python train.py --d_expert=112 --activation="swiglu" --normalize_top_k=false --norm_place="pre" --norm_eps=1e-05 --rope_fraction=1.0 --parallel_block=false --init_std_o=0.0259 --init_std_up=0.024 --optimizer="muon_variant" --warmup_steps=50 --final_lr_fraction=0.0 --batch_tokens=65536
Below are experts of layer 6 (counted from 0) of a mixture-of-experts language model. Rows are named router (the router's row for the expert), gate (a neuron's input weights, with its number), up (a neuron's input weights, with its number) and show model dimensions 0-223. Each number is 500 + 40 x the weight over its row's rms, rounded and kept within 0 to 999. Numbers have three digits each.
Before each expert's rows: a language model's description of what the expert responds to. This comes from a sample of Wikipedia text that the model never trained on.

# expert 5
It responds to: Word-final and middle pieces of names and rare words, such as Syl-v-ie, Mozamb-ique, Fairf-ax, oblig-ations, unicol-or.
router:509526529535460447547511529509444397517513467476541500466505553536566451458568511512556528463498426475475505516521504512510494538540537497508464507464515462523562513535495466437455532543484475466434553499488556501476543454505532487484471486512546509521504537531460578486462511495512527499545467529453426468549498513448541525483481486516520532548500457581493571538442596504568478354481448546521474485524452573536447445482526509482498536491478446526454507545481459510516470470472492487460483520448451473489560435502554472484438550477444468464527590541437413487461580516537546528518441546533481580487507562488594498533543507507501463486498453504478497489482400530489452421484
gate3:498560501487514348573547526539478423541546529423498506521496543553502520481436536433472528509566520495495515481530492460477498534532430568506440533569569429521477536530489480527468486490465536514526500539492550504446511450474467479519496511428549464453473511501540474607555536505418560547479540491438452502494511499502481471477553496560546462567487540491479487491580563444473501483504487487523433558468454491493492456509494547491450514505495540497547565473550473395464464487554515533504491506504476439486476451534532528533458416513479500511534447493532539502471492509550536497524541553449574548501541509439459524508534475441496492462545387531471462458509555512467424504523
up3:469445501428505536502495478487516479461505498532557511474483434488484476531423452430483515547481487458537458476501511405504474490469526505552502497528461471488437525533509515485596538566520500580491477507600525541452478448538540472522521497458605533538472464472480453507534481506548463514445421468502506452506589462503471532437424419452475452537487482557497464515494529576621560518542490500488485436531501562502508566545469508538555477508460489478543529492526537567460421544483577457459494544521481487546475516462509565485523582521442454448579467511482584453484540476518489474479441517487481519538507498459493467522496477495515594433488504556480496527537512510449466531467
gate4:469518487479620412469507493490497473512507506495487409460540443483512536535441534434553584480476524500483468543525433486505502532466470450494518516509493479498513478562541554480510484537522482473422447491515458478487482514396481443564535413568517501526502491553453560515464526476466593509505454463513492441473497481469517559487556454534508505571563568489521485485491497515481444440485440529586483559452444498474536538542486416533486474496466432540556538500469494497449498531500512536520501482425496462465442521491515435518437513518455536507529527515469507587437469527514467550561509504505457487537444491560589564500472486531489568617468497468526521518484506510494482586495
up4:466518521511522465505557428494555560453497502498531504453443579526461420438483533632512491520478473494562515458457505431449458464490467451522556520565458539470468486481490491557553511465494450506479534455473542560499487480504567480486535514443471524472535533497543553436507526539491563524525546551489555497509549470439543445507492518535605515431515429502529530523418495486487587543441526530504535538497521472489544577503580546510541548501456514516422480484486453449520518489503482546471434476487510484548504512475471514504565423491493502505512496470577505458480533564448462497506437554471492522410510469534452463523493456555519503519470470467489457491435419495572424465518
gate5:492499506505535447576524502517446530500488457445498474454471437482465528481483465483486505574442477513516456538560532451542477499522453510457504609460545383438526488481477544446476564489508491478546553495577551497459472469490516503519547520512589473530497479458493476435532580465504488533473574462535489460475487519493545451453442469480485527590463441544534571517534507479533544473512490496568504531475458567517533566568493509456522551457553492467451493471520508503403514477429468509437528432462455516473474570457539463470561476544422536511485483564501507427525551514494519526541531470506525531541524486504499439443568477434530472483452553459546519515474596493521533466526
up5:528537516508455494524535464501559490427514434463505508465501518504494553557579554526437506442550479549469453517482440493459543519494495504398536487539485564535465455434432541512545480471548532437434508537491597529537490501512437507538421492477499507483526491539497451487490496545474502436447550535481499468470511580503511517506552549505479506527498505486419526567500415614516557510568558518556515516463515531483520506550460529565536473447501431475466464449449468451553469532511533509461504483402502446493487488472560475533482433457452533475528473481486492506479531464595514512539487444470481429507480471535486446520486504481427445451509509545546504545575458539536579476532
gate6:479504469567458493481445514496497520495545430439583562477502393448438513524516451497563492513461479474470478577491574479484529498548489489537473507481442457502532505484612515466521493496566554480517515573530557471521574477450447544508545476516521565429474475488494461469462538546508505480479507469494476463471522538524455487479482514558444401506518499528507524436460458441629459505494511549498456573464484597540477442524514486467533439570577449517552528525466501582469515504520541553570474514518519533471498496569519465525447553514444495550496475510481513520501465483488491531424512457552456454448507524457502470535465517502491447472521543467547439494547482477517450549438
up6:464513413508470547445438547481469481499469522551460524513565486440466506574476497551375463504475447553509485528510496472487435583502443464592483488464580497491492461565579434504495464519539457477596527481562479547552501560470545479538528485515431484492477478493457473439427518517433531500474515531501578490471518422496484509451481499515491505544521513546487455499484463443466444542458424479466545420536515500505536466503514547473538531581533434516597475574505472490478538506471565561481466455543485469519484461525519461565476490488540456518539527494467491442520506445436501498539499513442521508538521558503534530453526503570460542548491553513509500505509460537447519460561
gate7:514462576535509527496471481472493581471491480441525528581467556481433487505549505544529532550475557453491443561567466438485476503530494515537541508530501456514478522609490538489486457527487514472493532513505519518486548572505455488535477432509486449511533494497483487514510526510456466421477511550518577472494563453480514526535452569471514487514591489505523443449514486539505467519510450445494552529516470519490509530461525523473500508569487456513556461580514472518492466560510460559459427415539503508490467509471421561501543483447532488514522622558437430509472596492541473422431516504456471434465476540495542478534502494473506446450480451482565435471514508406425536451478
up7:434570523469517574562547491512484518527457472508515512454544520468503484456432502501510491515556524501487499528464486501465494451557579433552531605441415565496526490521424424491586547516477475511474586479474516506514530539536534463586522455538492478437503458481504473448487502534518473512475546502530557503468420506465498541432507462476537486499496545513506535501455462488533493473512476459591523489507508553488462441471548453456471457496517530459511482416516532533500524576494521517517505487489558574477432422407532544481525476504516458469438446593578494526527485577447479548542492516520583547450501439536484522494454475549510465513496414446510533488449464548507536495517
gate8:478499569484427507466547486498510479469458541424511478415496537525518413501502549543478518496481519574525460501468474439542463497511490524488447508414499581449577434476506493473472465561494510516444519428558476517487421493586517460540416515538492535479488491551464481574511539571474502545420500530494524530501479504550412570511480554498473534535544517519400537505541522437525480499498505475558425525465471522515469447455495500486486508455494487499455517568572485515540544538470511480464492512522487442484432513446579480585437482525520491608520430528452477489461463480490523472507543564524460451496542511537533561489481532491481469518517499543604470506541440549473501490500
up8:512481518482435500513431530494537578501446494494527490552475471572494529575485502537473524541491544522408532554572524461483468455465498488560536524435485478509520501476525449523518379538539561537438498490503510590544535483491498532464525444493556478455471514473530513527493488416397510495579455475480488481497560507520585571535544487509485476517542498540485554498485486499522524502489491497470493489475511439544516544497466463505587480487459511508470430492464528501513537461415556553448499476510497496411496508421478536493528449594491503465577483513540483471410473496523561499530427454538512558524556520469569496469497483477504552496534475424443567465509485479423457560430
gate9:445513530468536502495455484467532483465504541424493475556522500543563473481493507653501540537556507516480572464503425474478554502496463538527514478571590529491508525468513502510446493542543467449490573455477474545482539531519495489560460541466502536502462547465445457551460516489523493510517531512493503529521476559535499525451534464397500494530481559472525465484512412453517568464529517468459501541466446499430510545456470507543498459473534444475503463504519467517483467539473490511528553492430508511601485499522542498601493541478390429580532536544458435520506566539483470438497528488561516551439493493501482468433501448454489459474517427544440502512515553532442432461515
up9:579523541528554539558534504465537451533484495472495517463511559510479545493493534550459548443403551500504562471483513529453534547517453477473531502489510432492460572497456588543437486516557489502515485513503487439483460456494448517502537535472528452582532427622482475535541512517492506413476509489489514474487480456532576458539477536552539411508521494461432524492543508441473426462524479548466457508547512459561486436452484541550559445449495541482509513479478487527519480527538483549510555506483469427486502463516551552491499498501433524479492498529592538454532483497519514520540464516474448522533520512549478529523484472478424507567466474547390528462560380474487445494541
gate10:553452499535442524551449521508539493553493446505464554459506423570571509545477525525553473568524612517521436551460545526603529565472518547515420541504477523430491456522476497510528541378434517513487509530489516499421461507530594438509458450452499485441515538498454437467567515527496556544563532497510531532518486496507542533462446507477487512503487457528461502507488500563499498468477478470453488492457449479528479489480481471515548407492541518471506524428504540518529549515478450475424465446486450497486486522501495535478473484488586475503541558497455458528469473454512461509505505533474546467588469516481516442545476581500474474510470576546544547474540515459448410502453
up10:439560498493504453485527478536492474538530499516453454503443479480509506467533477515484446510468529492472447488491480466519468486513425499378561544506481601552518461457489458518503493473492540462463551622438512458576520460537487508503504484420450449552469520536539554474490519445511505539577538451463515521517440518465542509454479425479531543544501488494453545576453500536429474456489488530512473497532525505496486444439471449524496519578481503528484540495466515443538528430530550489527454539500591416465541524561452542533478485590478505528480538551524519557392529465502519487523506444520505439586482560553548516501500499454545528488495479525549500567512468561439544466524
gate11:491532507462472450544489519476497411510450472540550477476521584543475430452582448539470467522512568515456534572544452507536506610537419543521522470445563451536499406552515453479493537532489450515523495494501530526500537496518471398505459548523533495506502454550501521499520558503496478512513511525432537495434497488551514533503459434487527544454506578502541430503452482531521447485446465483523516554508489494478473496539473533434527544450516523476520447525432513513576514491494503533519523527456440563484506535483523509462468516511547514480614510480550485504536544454547459554444492497563509438399500482542536481473496488409436503450433511562471536466433528488480474466574
up11:499519469552572518501459437570504461455448471527538500470525500561484486512481470583480559534435511504561449497458573510485470524508524521536452571456533473484489478506516545432561484463572466467475503558493540577553500503517406493432507520512487592480484514523501483444489493516500431480469516464527493497488393501522530517531504489478513539445442473585507520543483519426485459482480523490501557438532520512399501488556551503514493494602491479522524448533535554503481521531452492479516458529532491536488473526493533549445503517403520500473427492552468593464494453538537540514517448530491512546529428391469427533522490576471523555470442495539533544500438423504455499493499
gate12:470449527521530521475530500515472397531418497475434502469456458471504512489488500503482511507477492475468442565476554498443439495521457426508482572471539486550549558552550489507570557455520513487512577465568491531521490547528439510483496539582523524459463474573529520554448518510500407575529517472511421516509523407489516439526519491494393504531502472512449527485513475453443474524514466520558470485488469587575496497456517503493489473490499487486488487531478515529429564545498550484467533491498469547462408539539535392495529451459518534521539499471465384462529493478510510494430520481536482508403524539538507569516467479456493564542570553542506536518435509525480482477515
up12:503524432501526440514489458549445531483539526510560601488503510500468517552621483557529470542515436509496518539519519444512469503553512537500454518465477609542515456519601497467517443501577558537445537532472553470527522529416440501522495515499423499515457493459577479511545504452385538447467429493490501547472492531532474489551498497477502552492486583473477493487531505496460528521451542557466552454499489524452507503548473552530504458477462463453449485517445518519465586587470537512468518587509452441559535534439557537549512466509452467446450529532460475494454468431512471454455495431533506470486442501506451531505499452526517515499538482486488466447537505508450486536473
gate13:509468381467516521539516406530454516537536463488494493469551475530487550507471541499517502541573531455467511468465482459528533466529522469437478464548406482448502483553497499438530469525495490504511576538462507419508510541517547477458448580506513484449483554434517497516492456588545443497530517493436494520494438513526504462547492502449466471552560510545520480523451521442460460534442539552382500477571494526561506431508465494539491529403568508528529456458509526521473576541499529451532574470519445481540476526523483529543508530540495437495502497522561534505551490483535580521562447499496462520479446495522478474440565499455556553428461523501536499491442519416527524524447
up13:515460478506554496479526556510496486497513472525566589444483530494542531552515524555529509498463560485520496488533477545492504501485475508522513550476488514537504566527515574573372481481469536509478483525407482536436486514460444496494455521569556502421407599510522463439525485543462497482522455460539465411548503468509487455530468517524502558524391536514475532487563467561458481524518451475494552514498463484486395552460481468439473432548435483453490527512557465438494487505530434474439532578500447582526477498561541510579427488530525510458524499460530494496434464537479472511492496502459522505558544519523534469555479476486497471524537474489507509553454445525520553419491
gate14:551489507460472429454549523568502514500541480471479534476497443521567512465529475475518478474530496499477532522493537453477447479573541499522440470474430453508487507496539596524477559468426532454438581540473637569556544509523504505503507492559556505485566446495505449525513579413457528531531444500533504469522526523490501511515493510476515528501457441491479551530558460446556565502490542461487509475533612479486463473516462490545428487434438522350499555537523484558497473530440529518441483491464483540515505486535507464434472486491524483443490481503532572530508531506519496491509532496511562419495507521478484451580505449493574501523477530449518490446534441453529451473499
up14:566472456476469502494476488484480508562509491511470477539511500535493500467465511524516542516490505446384440526547451465524604575517438552501500466447505540449463516431530496439510543468488482461426501533568555496476533539449536509415454525452504506546528492490474511425458541453532543466419478480613544569486541460463519474475489524502522460527541531521431487554555492414490516462465498525503516514450497498559593483539465560519447463492513464476451539529518531430588440498463531574480504500460427489534509477482468490580545544459445525547518480482510468517536488579483555474440545446507516449474540537464540446529506508475510481443486555531445498489496503568557467506541
gate15:537446542538458502550490502477626435514564506544495510571498515452573424510551525484425574492455454482499481529527519487572547480506543482508550561442454453457512484491536459459414494489468512453472519494518513465487545473478459445437447556585510450546500459515485533546426523458518521478507507510466504491475500468486536480463509504503506554466446451536532507536479483431496499493469451574471527465536492479563463485476536539550476526455531424481526562530545421519559400474480491508516480506553469559498443484476485464491500541498508573534486493525508516513497480433468489557484486562512540486562524436428547470547539467525448509495467561582466423488551474460537579505422
up15:470518414504511539579516491511510493565471483438525543440469417508488467513579573482523495515566541463452431513486486543509486507505468514507503501505513496554555474493534516513580469542536523558516531464530470421543481529481522494463514488507532522479538480552472519481454520455452404522450517551548474565546523449534484525445558562491488511541464486493489546480436479503464484601511488568484500498422447537484533463554484515577491418585474544530449403552548503519486497505534527469451472495453416473555435508515467442497558511458486558501530487507491550494504490477522523483494518462480588482492530539527497499558464460408495539465565547436511521486532522450453456416419
gate16:493476563456454512487500458517485460436544463457531495571470534444471557548512535519453490519525471496498470472492482500496442495562556440441548512495508481463530491450511460441517487473454465471441507487485516492490520578557516506493495423440491472440508473487474594452524499525496503468546532552510439477563526530432482516540467475422458531500527448469555515523483517484559475515482472483463508548539430506541565471520497540531555566505569439519526465509521432448517479499521508481576507457555510519524538454509516475523571523476540542496496549569549579456501493444469553489551517507492472584451502505489520540543513552474509451417382470523556433476624391481518461486536
up16:535509464511529508481493510480529459524526536511459508533540506495449493432479498446501496526503587506487430478542506425564441431469490584482508511529515508493564480519524444497522500550506540522480545513525523593487546493477522506521485482507520417415501533457526481420457415534498617450536511578484501461491470482473488490438541430503483567487522471567527513486476474534502529541458484453442447498485505517543501417463461457502456490520496557555561555547498522496507456454542481532571405499569556469467465512536482415475557514514495530561497486513462587460500422533546478470466574485429455445538487557504538473496553494515432490495502569483447494429525549488461516550553
gate17:468527464524461473557510483468433438523515535502472477471464557536509502435473602546488471465442491526544565448479471547577529485443583565523442515449517506482508491514452536480549538475425498533536547453465488392408466510474509461474473509582523486536481534546447486411490548476556536536462492466535480417475532528505438434496479493486502468500497474456498456568464516456498484441511539536543487498572506562505576470527537540554512461480474463519540554537492430446507482438527496467456554484453508502499505510490552555513541498491532503559489469530472489487477460458529576508492531484466503557446476563525514472561490515418607503604491468468481521489417535521509485497494
up17:473467531504515430573429550503495502417459503539514517519537464528524424519452474456532465469503510477454462559432481505572563484477482561531519493504484466471562486471489494464429540444511535500569477523455533492417506535474535492504555563567456527424431486483423516468514537509566461522487535548550516505505472493439474496494492501483510493479511492553527503500566517606521506480647525403492470477517490438480518434527445459501537533407504540472483509479531513517543507541534456439493525468500469494481516565492491521493480570525525523533578452510464585421470466584489485544442532485511481455517530522498489522516516572424498500552526465418559486449504536533513532470496
gate18:479582471540520484516500533522542512531479532473493413478528505484443501523542490433455501536441520559483498529445631523487489545496465533476531591545490519543418567503512471527545488528486494514455478486548484591484477438527441441476451451529556496414490447463515509512555444514493448570475483506469444493504473508486426494448477544541494489548511524519542501443517409483529498522444521475466471437579494517548562520550534497514414566504459490517477492530516506489491528563517512487462532514480497480505410490489471550508590495445462577445519488505436510581454497548495474530499491545546531499460483501547589455462435468531454506551560571454451476446522506496480433505493
up18:504506503503447515525502531528493472575560502584498535476457566506538503486545570467495500526437488497410512496430442515527438551513450544525543468496502441526484502510506474537560570500590451492561433356454483436540467481438486555477511544574516454512482479448457511507425515401466500575450518487550518469487496589495486499469492441535518399483507508494567488501509469481532502472439490465463515458557501498537576532477503537486529511537453487493510514553490470497504447506534534518498544480494432486558509456512486489547489451542529475507560470461546459489508526485516569435475498527565439494482553533538485469432516573443517520511566565567453527493490504487465488445557
gate19:457503491412478508498450513496460500488531473453523487505448495525490448526494505585542459533463492524533433604517569501497456523525490509608515474462512490464583426541502471489569509570484507533487529512474521533531501469454489446496533456484443487463458504519450513472617517553465456496566518428470455549498456585507583434486518514535536497565533545539449523459512491496518496524550504499532499475483457551475514453474491541404527493548582550519484551542483515491510411490501493465577465486502526466485486420510490419484527493483475449563454545540503410438456524457512476424512507478476430505406444487493466519460598523524541547484489495507483532516538538518481497453522
up19:498462562530457540466571418518501510437525463500537501462444549568497491507485532496450468525504446459548505411522504485508493544495482505540462569499591510532486508600449534519507577471388470457473483499545529529515443473528485467531519524457537488528454497540470507462496575519564532537456537578519494422507507527530453505544454457531523511495542480542557498472488518437601483470512538413488481481471477521559429540457475494560512578387469485525570508494538532560456423417514484478492529543548469519500536504550499517493539473461439449510475536571433445522479499467510452465464498481515453561473490511458537555497468482536545481493470481481483417510524563487504499456498
gate20:568475470516530474494389491508524468480514456474551541540528483466401470563556591487515493451456587536473528496541542470498409498429566521562531506470523489349578476523455482473511511505527527518488465476534487432541429555490460483498518504459579503534524499476504541488509517452483511445495493556523527419420504507514510613529555491519530494497452559530503502517505504499509409536417444454491449520515489571550513533487512466449516475534559467490464548578488454470496540507472484451562435449481510521520546519506537512525511520502566463485547500499457487537488540459491444480521450526522414515504494506457488531533483493469469569526487477496553518505487426505492532481424
up20:424526520431516453505519545613509514516510546448407471431434531536468556498488499492467455524496440542531496486503490461495498433480505488482527537544520527538461491550482508507444556514499517464570561412478437486474529587538440536503550452490551546432463452437526446493558490486479457550530518440456480590524480467496516491463466418457514501475567464515467514456488535531468456530469541540582574473488500543482427526493502494484480563545480476494472469454479551506541510462541538563436595549514483448494484518466513534470478566481556565481492516542506529498546458474509488616505442525440545442500461516469506520479515416477486538488487499502587513505462546510463491480519
gate21:514461461531517494495530491511504536520479510485501440433540468525505554479512510466556439483510447471507539476476520550427397552535534447443480433510502549507510479519485441537478468532476548496495510510488515541516495514578475505464426513491394562497502430482501487481457539428517525565419452471478443530486538552428523476480420473487425482487463516513487464461484523491489528527510415506524471541497445506553555519508485525559537603474489469587572511540531452471464479469520554501535488530579503478428553477467472422518507468479488514471470581513477466503497513570530540474466527414531450553426506575493546491485456514567577469499608479528557509512553477541536524502509
up21:464426479604587494532512553481532474503479551563537508479432547519443526509511526520541497497558496569441458520427490493492545516542567455509541521516522503548558488405499484491516483495431489575526498450449568452409463505438507422465542504527449457463552502487527438562532511489552434459546503460514462472479474483526484501532574474537499475533481529504469517540460492551461487445478490522462461572488471463470575526501499467478502480541473520557551526499468539522456446470570484541454477467451562466487497523537560505515505493410509527553563467487461529544466441482537467549489527451522539435438601466464530517510481584488468471447445577537502513501462521539467531483519
gate22:568515496445493480516475514472540457556470416532450528475493472559467583512543483498501527529449514562443469495518429527515473492480498554522442484520488510463443403556504465539490556507492493488441491561510510483564552522495525521497447405454491508538486508549497556425523543499538549466499496535487563521469522501473530494514486548434428576479544518522456522563475462523488485425524436439476547520517493522465474505427474537502540549570528535502509524514447457449545536484474566495463453466488523540570501487524496410513482453438472440444510399540447462565483532571485504534539487523421521416535472428507558537555528500500542458455502465504510538487560537560548486451540
up22:533495454505500495514526460545476459538480457520509492496525521430436509553514522459540474532480487503440530490505542490440506455539473497502447547504478490510490440463492521465543536465473469485550518459503514438538492462473559496459545514474541472490415529582505524463542560473436580498567519452466475570434431564546484564539483498524530486525530494551460446437403462633483558523521480484534475491451453528547494553515520520545507495525488512498492581522467483471377470504519521521515537563510551477528524522394480503555534499514527438448462529502501450495502559502451546527531585471525449531450477463513499484444509486544507413569533505476452522505479617445483502454534
gate23:441534500534505414521487581543489556487503515477578541509570507581436440501545483462544453467553566459477586614504522559505448512513493454421467497487495557441460461491507522554462535532488433515500530539560494560515451514472511429511509539504593503555580430509487487515504545448500523455536495509457440522418482514502515521498469449426464449496469495438454554468531526501445497487526473574544514499543482524488508516431529493540553490460425484522496529503497523581441445494531501514500490535485536464488523497507459490579478521451485588520495516485448525526558454514566420471530503460475493392453469496457517505504518493572474527493499474449477521456509469525461518454471
up23:411517449545469443572512456527392550504560579406482511486462493510489553450496465409473462543543516473455491547524545532498454543516545506557515550450400532581442555531535485562566504488449477478481555410514543521522485466468522480398504539501507485477491475516510447556533537497524532480449494522489578456468493482484527459474437541531454499532514516466467478473508468512496535495457510535429528499575494471513486520476433507504522538514451557502496564509516529449463492447515520508569439478516471512437508553444518596504461513582519490493493440452481498499487481513506453458560580550547485479475523472511438544469495462531507484513507497517502487486481535602591507483465
gate24:478468494510477538477563553493453525513559540489437500442626465541493503419601445504475451512487517442555570444509470522468459551535477522520573512473549546582495538447480506543513474471496478415525519539439538501474472498491451516483488403547492449583485462522483561474583513522561474486519581545462490447491465539498441488553537472529481457545440479507542540480472443463515524501487507550507471475501417533532579559478566542505415523559452471486470484488500507472524443449498524520521467545498452497522448515496499536459417503467490539509549465535512479501576549547526445449497537447462480441560505477520517481492435552515423453501490493492467519482463523489474498516557
up24:531483521495532533516500487496491515507453472509553499516517493498541499504525514468461420468446582507498493437553508523441462482492527559477544431477563515456459463545499520466559553446436502529496551461556546486455479557482552521483514466471510433529528510523506471529471484489457515477458545565425535489453523485510516561442520539498519539501513456492522433484533416543470549484503500478507555492529415457412541474571557494468479505434511508504489486509597600513536503562469572505514563502486541476425505521532451583470534521498545545550517585547438508463559516461503472464524420418458457479506534545466578512465460521494547494514522449416501500438414493417520499449481
gate25:535565473379522520542506596577468565473479553430509487508520521504514605506570437480464546546459531504573574489466510521505426475498505543443502465527484489504573509512442452501569455507517486417520495567439461505512515480409463496487534528455526478580535548484453486398548477482518571453430476539520486525504508523500460443498476612493495476459498510539521489535439462435568477442523424547532480508514479553494475484489517477521504484528491505558476522459469481520529493463463509509465562496467552549531408508521566501418480492497503508512489551485516482504489513488496500505575509523519517472524480544514502482490492597442501463491414496429462536427515488515520480512474
up25:509505459542469420501512510457535504552482455485526482529523533506495543508545484512531458476405429535540515491519481496524476476517526542443537532377445536390507531500545550556411497515464416522471468488416470484435510492478517514495536458459504520477497467533479501517457473463514471565467546509449493530438506544518512513519564492532484527493559460519493494489507451479486468467475533538497499442563460530480496485515532487554567450457473572537543463466528531520513504449510538543451594542552494515437455504515583560581532526445437441461559492505484561485477477516470488470600578506510510448466551461517521469499495517565482455557432419513572502525539562480435443476522
gate26:418468496533512528560414571479459500541465546508466461500538547500520456526562457508489456534402459441508539510445511479518557498481510464526448501493470480471515498496512459527507535520500566497477472476513526493442511450409559514496444470482527570556489497520522570509473486474537515433538471497508492534434450524475543505424465485560457505531545535530461494532518500594553455565497497580569512488448492529582454497478455460463507506538516504472510438515513464490565516582437496528504550536486485498496488441542455505492453447620547511550484455537449531463524548495562521481480464568416525490573447515581476479499455525499447474453612541477539471486543519522482448475492
up26:518477519434493493521533490493477554551559486523488583478513468448478529520452477422462495482483517554498512405531532505513504492421416467532505497528604464482500389434534534458548496501414447528532574527461489486524561491459497517498463538523517485495554577461476552536517514507421493484551553480518523474449547498503519496482510546455493517462482519548482504426516421506494541529537523508488512463510563522525531557443608534527454525513400422526466530509496527604489589456499494459502528503526485515536480517499546536482417562503526496453531490551484445473517479519573558493459484518487524514491499556466470500525446467449457466422481457430533477579502517460499516423479
gate27:496530468551482497463507438509475451467465510468496491499501510469477509537482475485517522490499537391515564510513508504498402510547546501517469502518441511580483529543448523501454550467511450478533594540499536514465492473449483478448539469405436599538542455537543473483545486484419494459627472565521451514568485510411554517529568472533482488510558512602489521478543515468470467514464455512447576457579496502547488486527558503461534544515473497498523490560511422470483492520489535534505451592481506583481432489564516475457508465483487470456558520487549456464471479473527517445569421517462471459529511506507508505436570479504535478555443478492457462444525474526531540507509
up27:525451467534560526467465497527518551481456490526601456528483463447569507446508482549524497540455486478450491583528500549440556550420507524448512514435531477532502379526516489476508527525549517492536428554506544497473498485540522564485483529475482508476422452484447482499531519466459508535551511518500493497553460545539475534481453582483537487474493497591515479443511528445521482499485548444439483465517550447566518499561489512542501547435515464440467477510551449428512438463553512561564507458535451506441486503480496479494463475550446461538484535464590448534472531506460501545437543477538543524493490558588544485546442447533446519526478470455514532491548552457442526415483
gate28:486538463532531530586409564435553514482477536548463441541462465576523497514484487459555434505541590488474456534521464470509593492517472529490470454502456448483515520475544530504527498519518538434448490473504502466471459516438535491443453474503486524487541431531482502477561486501525483514512483503452521454470485506520515543523503463553470458568445509438536592513507498522473506492460524530531531490422548517568522484513481543451452522551557494462485484499566490484591495565423535527502450485556521473452545510381451445547416556504515461472516498512442583593527444493511452573484511539535423481431539455498558468499474519489542485515530473538536497486452503455485539438514
up28:426476535494559543538583454564488509508511502462502510442452506499473531526472486460444495521466513478491551490494516559545570494436442470488498536489465565514453423513497491511445517489515550470508529514447470507520513524503543449537488516562518552544483506488532464565485509436409517499474423413501554535570536482494426446557518549470461438452511443529545564442573520475455482556519504505479443511543549440484455500496457502498546479471476476490451494522430490524460511470509491518487521530541522460500513534574538552438504578475472519480457610545494522478464516545567451453507540420552520456530500457439448517570521512513507481526485492446412532535592455464508439535437
gate29:514478512546542475443439534510461499520480565472545471427449544424500531514499470556464468435457460492424509501586463433496525530590457423545533511532505468510508496484494572476500594545468491464533541475554435525500510467480416499521460505534457516503433565445509460474532511531537492608545565537473494472501485558528506510473501506515400566529483454513480511464469533470536494586466471519605506517498471538457510486441510456517543509556501517505550405527502481486486500514503445539514541503513468447527484536471603543520516432536525503488542495534499474437509490506544532495509543449527412529456526532556509520519507567523476437505514433492475470508419521458477421466532
up29:560478584469562422470505491494585520446470517551492422424451511572509556530525462457484510499544514529472461470464507509481533581521506560454457543480500540487431513459469505565459416494470504448578493474486557513539524516474503541528535511492522543497477497491488438575500523467446496512425465561540464547522548496476548535568510471478524485437525488439419525530527513482435511545477506434474527518505422503503440519554450474488542578492472506457493555476600451514567540459474519505465493456506436431513564580486468442470492492449494508513525451436520517532493462529509522501486434554476503465492485445488449540522564569524510486512549521520475507599472476533445460539543
gate30:507481498454584514486542559488494486528556535469524465455571550527435595538555494591529495452492484534479492469438444501498511499509483474476454464468523517462461472425446469482478563429540539516524575524490467512556475532532458507577482477424539479522524482505424461503440463487409544459531480530485477485454470538462541514542582477555545487507512494483523505553528496548492450526518493487507524460501573591500422446436513474440488488484491574495555489498503512477515505527519470438502503511462438513474564484511529496493492514437485536479516488525538421564498520578554490497486477497514546456565458593448503506452543558508571461444486494490509491475437498493410564396554
up30:524574508477487545514526481511452546562544531468537519527550485418484502460555437552504573476493547513522488563520530435586548491495467492502504501598538452553459543513534503536506475482552517433566504439482496433459465557443481509504488498519504492488480544536474521450562537511622487541447493535531448495464490447539494506482521503532465474526558480403470540479493451552481489433562443564521459525431493495460457514527503489527557396482440496510527535476504461472465487533491522536477413453481493517484487470481515480476433467520480538574490429481495480486506531495426491426502499535567487519517482536446566529460506563492493546464409474525532544482491540567403521442532
gate31:538531533520462435579462487523450511455513509497520517476592549514481480537552567529500552448509605425544522444483497436499491539534453490483468462467534458506522488544471564546461511596474476455453512445495465594476488507478513494502480467513511440419455427528542512495471438456533514618523559554483532456513527414466528512493519513531539441442472466486530551492496517434466486460496479522493507435494581516444489493497544553471373510482485474466547570501539479483569524545508526493507491435541466482524523445510571467502491521533486509461585538477540513555485505511549490492543538520470482451464477533506503466560498520566582531574472481471434504476515490507490469456547
up31:467494491463443482516554507493556480545488487496491530497493476494491450500452528529488510471478632522475480498480487521520482492498560473526505566463540528512536499466515521500447563555560494546527495546508497539541436509481483484426394482459568474571453532499494547503520505439568542451532497511481564474557533465432414465469538492447449502504413470509501439487437456461428457517494481544504502467460504508523504481490532495519466526523533462480517464511482531523473463494436458528465430534510546497531478468487560440494450552536481512484477488481471526464469493462499507591533596499541450546398625504536521504479493475449530506606472421526570478501500566588475545561561
gate32:491509517474490475506529428515557546512436442552448486472533516482476492513423479421551464539471525445526550459503518572575532533500506462516509499504509464450512513449462519581515457474510490446513478508561538483501534569494520494438435439510462437550424450468515539480523512557458439484426569476499523526489483493554571500469447552561508508517494537553556550510507527546483565477515411550458495500604448517488479459439532493533494482548512505436566506563513472561536438437525450425515476481456537535453564534498460557470505458487493449483478440528516462568471474467537506527477477480535463482498567508473387441466484540470481549501492533486546471499526512545405543507508
up32:508493540571539479541483473506510437474493565477518624551514452466463536508505490481584509563498479497512465448478458525486484500531425523528525471521566516448469558548507457504434433502554477501512480417511536437491463519513476516559392478496478471440548472541505480510533551563458479466448425521519528567496501521555464448457480484472446565528480522476452495566540424462514479538495493441508465463453546549423437532554510505488523543542549462470448442504509550510575440530496573488562506527490525451507524484455507570523476531489475505557502476493451485435484554522568480459532557513559521480437474448524404510531535486475562529513465431538491505483533437488480480505557
gate33:527479503505460483535515578524506478484531565557412517439534609490484501505399486567535513539477492483441441516475509496543605451472495473516509482481484506506546498484512471480456586516464495483482549533516526497505505532467478495498504449500543498511432470443410534525428535559535553548495456502525467485578483491502527472456487469495513499525572518468464489532544524503532513493429510484598511523478494513516523540436475573468471493570537569479477456498417522475525555456546513519408424436516607501532503440477532497532511494475490511521516436518433465499465534587541442433502467457599528462530481509481543507496545451462511547516532518514511478466440438501484560455430
up33:457610526528426472557477540517511481504491533515498468514528480408459523501443499502539554485554467451440456485509473477547494509514560469530444587434499514444553551527573546449517534494448493431471514495496500540494507532474566436555499453484575505459439494511514460532420490508540514489590465478499484502466492483490485470467487448508523485507497505566497542494563450453485488475472487511527498534539441557493491547519510492508584470480533495553472498500486491584556504430534483470520496425467524481416547525519404519491490553508408453485550503495472496492577544516565498454469532450516519471452504433523464450516438543470457519567508542515521582597509524517522451421433